{
  "n_layer": 11,
  "d_model": 128,
  "n_experts": 40,
  "experts_per_token": 2,
  "d_expert": 128,
  "d_shared_expert": 0,
  "activation": "swiglu",
  "moe_layers": [1, 3, 5, 7, 9],
  "router_score": "softmax",
  "normalize_top_k": false,
  "routed_scale": 4.47,
  "balance_loss": 0.0117,
  "balance_bias": false,
  "router_z_loss": 0.0001,
  "init_std_router": 0.0194,
  "lr_router": 0.000556,
  "n_head": 4,
  "n_kv_head": 1,
  "head_dim": 32,
  "vocab_size": 12019,
  "norm": "rmsnorm",
  "norm_place": "pre",
  "norm_eps": 1e-05,
  "positions": "rope",
  "rope_base": 1980.0,
  "rope_fraction": 1.0,
  "qk_norm": true,
  "attn_scale": 0.177,
  "tie_embeddings": true,
  "parallel_block": false,
  "init": "uniform",
  "init_std_qkv": 0.0568,
  "init_std_o": 0.0,
  "init_std_up": 0.0568,
  "init_std_down": 0.0,
  "optimizer": "soap_variant",
  "lr": 0.00938,
  "lr_mult_qkv": 0.4,
  "lr_mult_up": 1.36,
  "beta1": 0.95,
  "beta2": 0.99,
  "lr_head": 0.00966,
  "warmup_steps": 140,
  "schedule": "wsd",
  "decay_fraction": 0.573,
  "decay_shape": "pow",
  "final_lr_fraction": 0.0,
  "batch_tokens": 131072,
  "seq_len": 1024,
  "doc_mask": false,
  "train_tokens": 499600000,
  "steps": 3812,
  "dataset": "wikipedia_en"
}
Below are experts of layer 5 (counted from 0) of a mixture-of-experts language model. Rows are named router (the router's row for the expert), gate (a neuron's input weights, with its number), up (a neuron's input weights, with its number), down (a neuron's output weights, with its number) and show model dimensions 64-127. Each number is 500 + 25 x the weight over its row's rms, rounded and kept within 0 to 999. Numbers have three digits each.
After each expert's rows: a language model's description of what the expert responds to; "gets" lists some tokens that make up at least twice as much of what it gets as of all text. This comes from a sample of Wikipedia text that the model never trained on. Tokens count by the router's weight.

# expert 23
router:503465510528483506483497521488526521505518518489487513469524506503507500525482540506518483484499523475502530528514523486501515514505509493491490543474462529464492485504464520452473519455544491
gate0:460510536570478537534478498509507507491530516502553489473514465489496481502471493497516479483471520501518524522458506453523504450478469498510502465498477510488471490524487454506472521490513466
up0:520527511493500525522511492500487521488480506487490516508492447507474507442486493488469556482482514488512495521501476481539510502484499502506492485489487496467486519486422494510494486507485515
down0:513473483479512481482520522511472463504486491484509501512509506512513518485481486476501479504547473542510440484489520501500476471476513515492499493469470533496532520499536488510491485537473506
Description: Space before numbers. The space token before a number, mostly in table cells after a pipe, and in dates or counts like May 17, 16 home runs.
gets: " ", "1", "–", " #"

# expert 18
router:498518498544506504504458493524568505500531529475465482501529542521470482505477500483481465447486525513504524487546524472505482543439515503471484517465515513482516483479477500483515534473500509
gate0:491486479539470489480508430500517457508493562476461482535495552547494476488494511478485538461489507463494523503531520499507504499472545499486502490468527534489452501489526506462499523461520557
up0:544534507500507462554509506506506456468481508477488475497457496491537501511492496463516483495485531466540510483477485504482511456511481507483480450503508495497472533468500475507480510453525507
down0:496501519531527503509472570530511527546473504533467524480532511480529532482539511530511492549508471491460496468483536482477528513514524552545512514493490484523542463503502528462492479529518489
Description: Digits and word endings. Final digits of years and numbers (201-0, 195-6, 39.-4), plus inner fragments of foreign names and words such as -ology, century.
gets: "6", "s", "4", "5", "2", "3"

# expert 39
router:460477487506546475512477531543496502527529516471497518493518500463480480548485510534480458497491523486503507552503540492543523509479522516466505541503501486511497495466480524513461523475523543
gate0:492489499511479484515516494518488484532497474504505517494456523488493554502517467507469469498524532503513506504535475482469511523438478496490525530494484546514507453486432497473490490498474557
up0:470479514432484490480464548504509506481470481514500512485471507520520511507527507522494513495522487475521456504509490484506480518521490476487532494504481553515548498507494459494449497479497485
down0:499525501475462519503510506490484510481450469484459518522467551523474519492508462480473499490463528521531532493506497536496560521490505504511529509545516526529506525537494525520514513501470522
Description: Word-continuation fragments. Pieces continuing a word after a hyphen, prefix or bracket, such as re-entered, eyelids, unless, their, within, and table separator rows.
gets: "2", "1", " or", "e", "4", "s"

# expert 22
router:509494497499507465451492522509510501493479523504474461491528510492490502518482524520449479504505543511525532536526522483497467502492509514461476538510493537488527481512460539436506505484510537
gate0:519480494471514486528523439449511551516520498460514495527490472536502553452470476504529486496500496484555515522508544484503491500442507486515502525490509512470550514457528516473469505539522523
up0:472474518424455473498476470545484547447478464509505502513463492513473518503471476495506466538514499520458504492515480533482544486523462494496488506481481498487514485480486510521523510500481530
down0:491521521534540458464471487518477545512491508475544517501515481507546502553497508531476501491444507502473499486472514504520521483499461489484475434517489490467502460519525515525475473524508494
Description: Table cell separators. Pipe separators and semicolons in wiki tables, especially sports standings and election results, e.g. | Team | Pld | W, —;, %.
gets: " |", ";", ":", "|", " —;", " /"

# expert 33
router:498497545511491483479451480533517523475530528504474463508496520487457501556498539514514479488504509490537552558529524502489508483452524515480470509483509534479534477510453537453473537429517509
gate0:480533491489533492501470509555510509502519508500488476470519484465553513499496539487530538491501515519474531487529487496499526513530450525522491514517494500462467503469465488510497492487516490
up0:480511566481533513522455512510487509504500546523553497499512537497541504444506545500482538517500513502499500465519499469456528462487486536495464529505493523508508444512533490488516519524552494
down0:480474503467499515492530426510501457456532528515462524485509490468527491513479502513518495518456510567524527494556504501472536474481508493529507504502486494481491537490563479523532493509479503
Description: Coordinate and measurement digits. Digits inside coordinates, decimals and measurements, plus degree, minute signs and units like km, sq mi.
gets: "0", "3", "5", "6", "4", "7"

# expert 17
router:496497506498530470489441494513539482501476531483445520514499490506498499512470514515483489435503527490522531536529543490507486484490518518437444498465533513473507488511471514466494508459518526
gate0:462509552510535507499490475536491521555517498485479464506533464518521511510479489502505529506497513494547500475534470489514491495513488458500480481467501503526490500474520448470508554491451479
up0:505489518511463510490533515486462530518481485557481486483510550473490466449480526497529486518526480533470499503479501505529510482526546496495457481545493476476560496474499488539489556499507484
down0:497492478480474501528433480502477534495481491490475488507503476510478489493531495524449524497532520531517476532478484497502524515509548489506481530490496546491491530483498453455509522542483511
Description: Infobox colons and separators. Colons after field labels in infoboxes and taxonomy boxes (Kingdom:, Suborder:), table pipes, and connecting of/the.
gets: ":", " |", " the", " of", ";", "):"

# expert 10
router:506513522514492461494445490519504535534482508463482513458508512503464508533462538536510495452469527488498499508509518480486437500480490522489462519464468556506535472480472501506489514485510498
gate0:492482519504516524521481458470429494531522506469451506517520531515483510519473477521508486469484501499519515521448510481490452505486500477514466531454496511506517503503543502486523519532475493
up0:515522465472515512494447530499447503466498495511571476572516485525454508476518494554524484485519558470513497523482491503486498483498500524498496519524473492531480546501505475523528462482503510
down0:474470518498506466492471525495521507481514478479515480522526501525525442520525509490506465470486523454455505512512440507556536490514516521537555508493484524548527461472496530491491488523504503
Description: Prepositions before noun phrases. Prepositions heading a phrase, especially in fixed patterns like in keeping with, subject to, provided for, presence of, during, between.
gets: " of", " in", " to", " for", " with", " by"

# expert 34
router:496538541525487502457485505486530531486500512517499506505520548499457503512453521553477486499506514515485514525579537508527455537507536503483457502485469504483543453511494480487500514485549485
gate0:533503514480511524538436532502509521517452548521497481457508517526512490445468513456498508514517496462490482500518491488583506494515506493493479511473474512477524486493495516512488532509502443
up0:547464483477515516526523468485503470459481489529508521528489499520442513503524533526514518494467454520468543522550519485503494531512515532481507532463489515484532478536476444495541481516510519
down0:500524475478495522466510508528483457528531472520507488506488493538510511503465474485488517520526421493479505485484508497578491476513464490479527509512529488529456526479501489545443478516463539
Description: Foreign name consonant clusters. Consonant-heavy pieces inside foreign, often Germanic, Slavic or Asian place and personal names, e.g. Kam-ch-atka, Ash-k-elon, Frank-f-urt, Kur-z.
gets: "k", "h", "l", "z", " T", "j"

# expert 4
router:498493545517528501449472483489517521489505483488491520502531551491458519536497551526441481491509524467521503500512514464538499524504493508481469517482475513499516482470462492477482524464510493
gate0:488458497487502518498505462494523513478513515492504550551546491552506479541486568498456499551508536512483494464528530479526506520523496527499519486468466543508517501480473510539473531492516470
up0:552510472496470482500487479515503522484520484497526532503510495557498473491468537467489486529531583516483512535468448486525511532491460517476513503509474538470518495511472512517442514437538469
down0:501524522462452516505482519470533489542503488499515498531508484518547529542516508533485481503552534478485450508534509496483497520465497512498473518484446542510494541527506460489489514470480476
Description: Name-initial word pieces. First piece of a personal or foreign proper name, often a capital letter or short stem, such as Ivan, K, Al, Gi.
gets: " K", " M", " S", " T", " B", " J"

# expert 24
router:481503529537502488444472522520535501518515516504464502489530512507494503511486530527504507475495508491529520501534521473506473513496515495492487513471495523487533476458438524482499513499529515
gate0:504464462548489475479496484506541501508522530521489514506542480475467527522494448525508527502472520528522490520511500495481530492489528481538473459500539501474500498521462464489520478499483492
up0:510579488517525527503497515476491475479552488528523492538505503482479513465520537448521453487478469461515482507506458515471517530524507497482470513536513497460531499531515510521544532484506529
down0:512431487448476509506501511489480532495516546472499530483528516478514534519527469475503495550538527503547486501489520486501492499487457510480489490472509488493493513518479445486499497505506467
Description: Conjunctions and possessives. Coordinating words and, or, but, ampersand and possessive 's, often joining nouns or headings, as in Early life and education.
gets: " and", "'s", " the", " or", ",", " The"

# expert 19
router:487477490536508481513452500532508512477500508507499501481550535472492495538478505477483459465469532505530535517497514471530502518490494501446484519464484544516530481491477502455464517481521484
gate0:500461506502505489494502499504548498491545520513499508453523520541477497481490492493501531452500486506517495487538524521484532502482490570440530454458533484505518533466492500498501496488501469
up0:486479522451513483492504468472499487538507490546490487524499475486531493493517476508506517462515477498500516522532530543508469511457498507476536455480502484540494494479519517479497506481488508
down0:504455516530516518517474500494500510505521532474503466460487484490510506514492473505526552469494455476519577485518510484517553548502533523536545509500489514515488499504540511530492494539472503
Description: Opening brackets and quotes. Opening parentheses and quotation marks before glosses, translations or quoted speech, plus the space before a table-cell number.
gets: " (", " \"", " ", " |\n", "9", "\""

# expert 31
router:502490538551504471470496498509512504482515502480473511482522514494521496558460540488477477463493503501491532512511505466503473527462504495493482529445513521482534488482498509450514544441552511
gate0:462484498485459473511517505453516490489507478520530495498499502463470492510494489489482484478520513470484500490493483523521494459500489454530559530466500564496496465489498532508474504506502512
up0:524511479514496476498494530491518513495475505516532470508482520518500510476481480494530519475506489496523478473533527515440522513544528511494531568515422465528454473471497483517496495476466495
down0:448504471468530532491484515490494529494520461502504506505466491504497458513510515480525494512479539491543523492499485512538474457485497522477508512512497524481540527509524492514519545481477471
Description: Digits in years. Individual digits inside years and numbers, especially the final digits of years in date ranges like 1963–1967 or 2018.
gets: "9", "0", "1", "2", "8", "7"

# expert 1
router:482487525508501487518481514491490526491520500491502528497517500465501497557499499499457446484469541541508500494495547487516473539480512483475447502507500482481485506506461499494480526493502507
gate0:546515495526468506503521463495492517531563468483501507458532523480525500517525507478493512483524556535495485475491546516493464499478516506514514523511507490496509484525498434493499511482482480
up0:543514514481528513508509517509489520498481484486511541567549478465522492553505527518531484502497469502507467499526507527502475514518516500473529522462510522461516518509519506533490518536461523
down0:515507467524490477468500505477515508489458477473492476481493468503515500553484509468451511510538481506522477463508466483500524527515509512491515522545517462534502509463465527496476521499535513
Description: Prepositions and word pieces. Prepositions like in, In, On, After, During opening phrases ("In office"), plus inner word pieces such as in, un, on, ar.
gets: " in", " In", "in", "In", "ar", "un"

# expert 16
router:512489547522528487454462505506500519519539518475491509495530526490478518496432535518499534488491531512525527503517514459542506482490531531479459505480486521491511474495472492481502503484517497
gate0:485485454530492504503472506505520509497506563495445551460534443501486506500485482530478525460520524527501510465474520505545469522540507532492463493482488468502502473486551499501534540503490513
up0:493497463498466484518464502505510513531509528482545524488523459508545496478516449467490482508509543510505489498498467510509472495470516497517548505477451486511518494493476511503495514522547529
down0:484543523492505500504507510479469506507515511488510502525533531496508515488527507494506551474473499485465510509463452500488483537491550518475485513489522495521451455466509478489528467497475537
Description: Table cell separators. Pipe and semicolon separators between numbers in sports standings and statistics tables, plus capital R, L and V name starts.
gets: " |", ";", " R", " L", "R", ")"

# expert 29
router:465482498478497492489504518507547526525533526501444478506520520491479533525505541507504459473511525502492538503505520519477446510502524502489472551476469508478537458478453536466503522468516522
gate0:515450467525551496507502512500537512479490520478468471473501519470452496567485497538526489410530493509530538503499470499512517511541522489500500519480511497478504480521508474480503514500495498
up0:516543539489530485489502479518468504524569488495512500494508510512512517474447524481482427528487512491502497493492495473512462482502471510475456484501520503434519519495463514466530502458492496
down0:495525508465487518527489502532511516496472497526518519517494542479483498443472494475516527494495520496514547498459484472489501471509516525482533466504510521490507434513520534540484476483526513
Description: List-item line starts. Leading hyphens of infobox fields (- Born:, - Occupation:), table-row pipes, and line breaks before new list entries.
gets: "-", "|", "\n", " ", "\n\n", ")\n"

# expert 14
router:515507522565465490510464511516513531521494515466464532466530528472489518492482497550504485494479512491501510545509532466501509512481478502469479552483456525531495509463500520501489498481507513
gate0:499451477524449500481477500494511501479502514512449526520504526479510544453469451538483498495498498470559497497483478497488531456487470485486501539461521499480481481462530524468496503462483511
up0:484512516524492553496484534529523509507509510512473541518490545516529534471516473512520523480482509479507493525507471524497533472513459490485489527471481531486467514449490578502506443501481493
down0:492517472502498508513520469500510554487490494522471517529495507550503514469533504521522511514476464493469490488474512510515556492496527487455490510500512474502496467498487491495512467484502494
Description: Particles, verb-adjacent words. Adverbial particles and prepositions after verbs (out, up, over, back, at, across), plus mid-word fragments like s-ap-iens, rec-ap-itulate.
gets: " at", " out", " up", "ap", " be", " over"

# expert 25
router:493495540534508458486462509526548539497514502483479513484543507491494506536447524488475483471520533477526510502508515491503486494498516497458497507489495506481538502483451477453464510485521528
gate0:493505535519511495501498544482488473449456500506500492445490505539504481510492507483512525514506534515480529525502517502493465485465464495477508490455513494488455531490506493484527493478533506
up0:451562499482468468469479508512508518508485493476487521526476520482534465481546497550488486510480510486497500507514523518459498521483451573508510478508475517497517485504504451488503521505505486
down0:534538520480500543552532483522550531500529492501513507553470486539494457501463484488503519539499511498527487523508479514511520480472479494506500533502511518503453502482528503488548489506524495
Description: Commas and clause joiners. Commas, especially thousands separators in numbers (1,300,000) and after dates or clauses, plus dashes and and.
gets: ",", " –", "),", " and", " —", " -"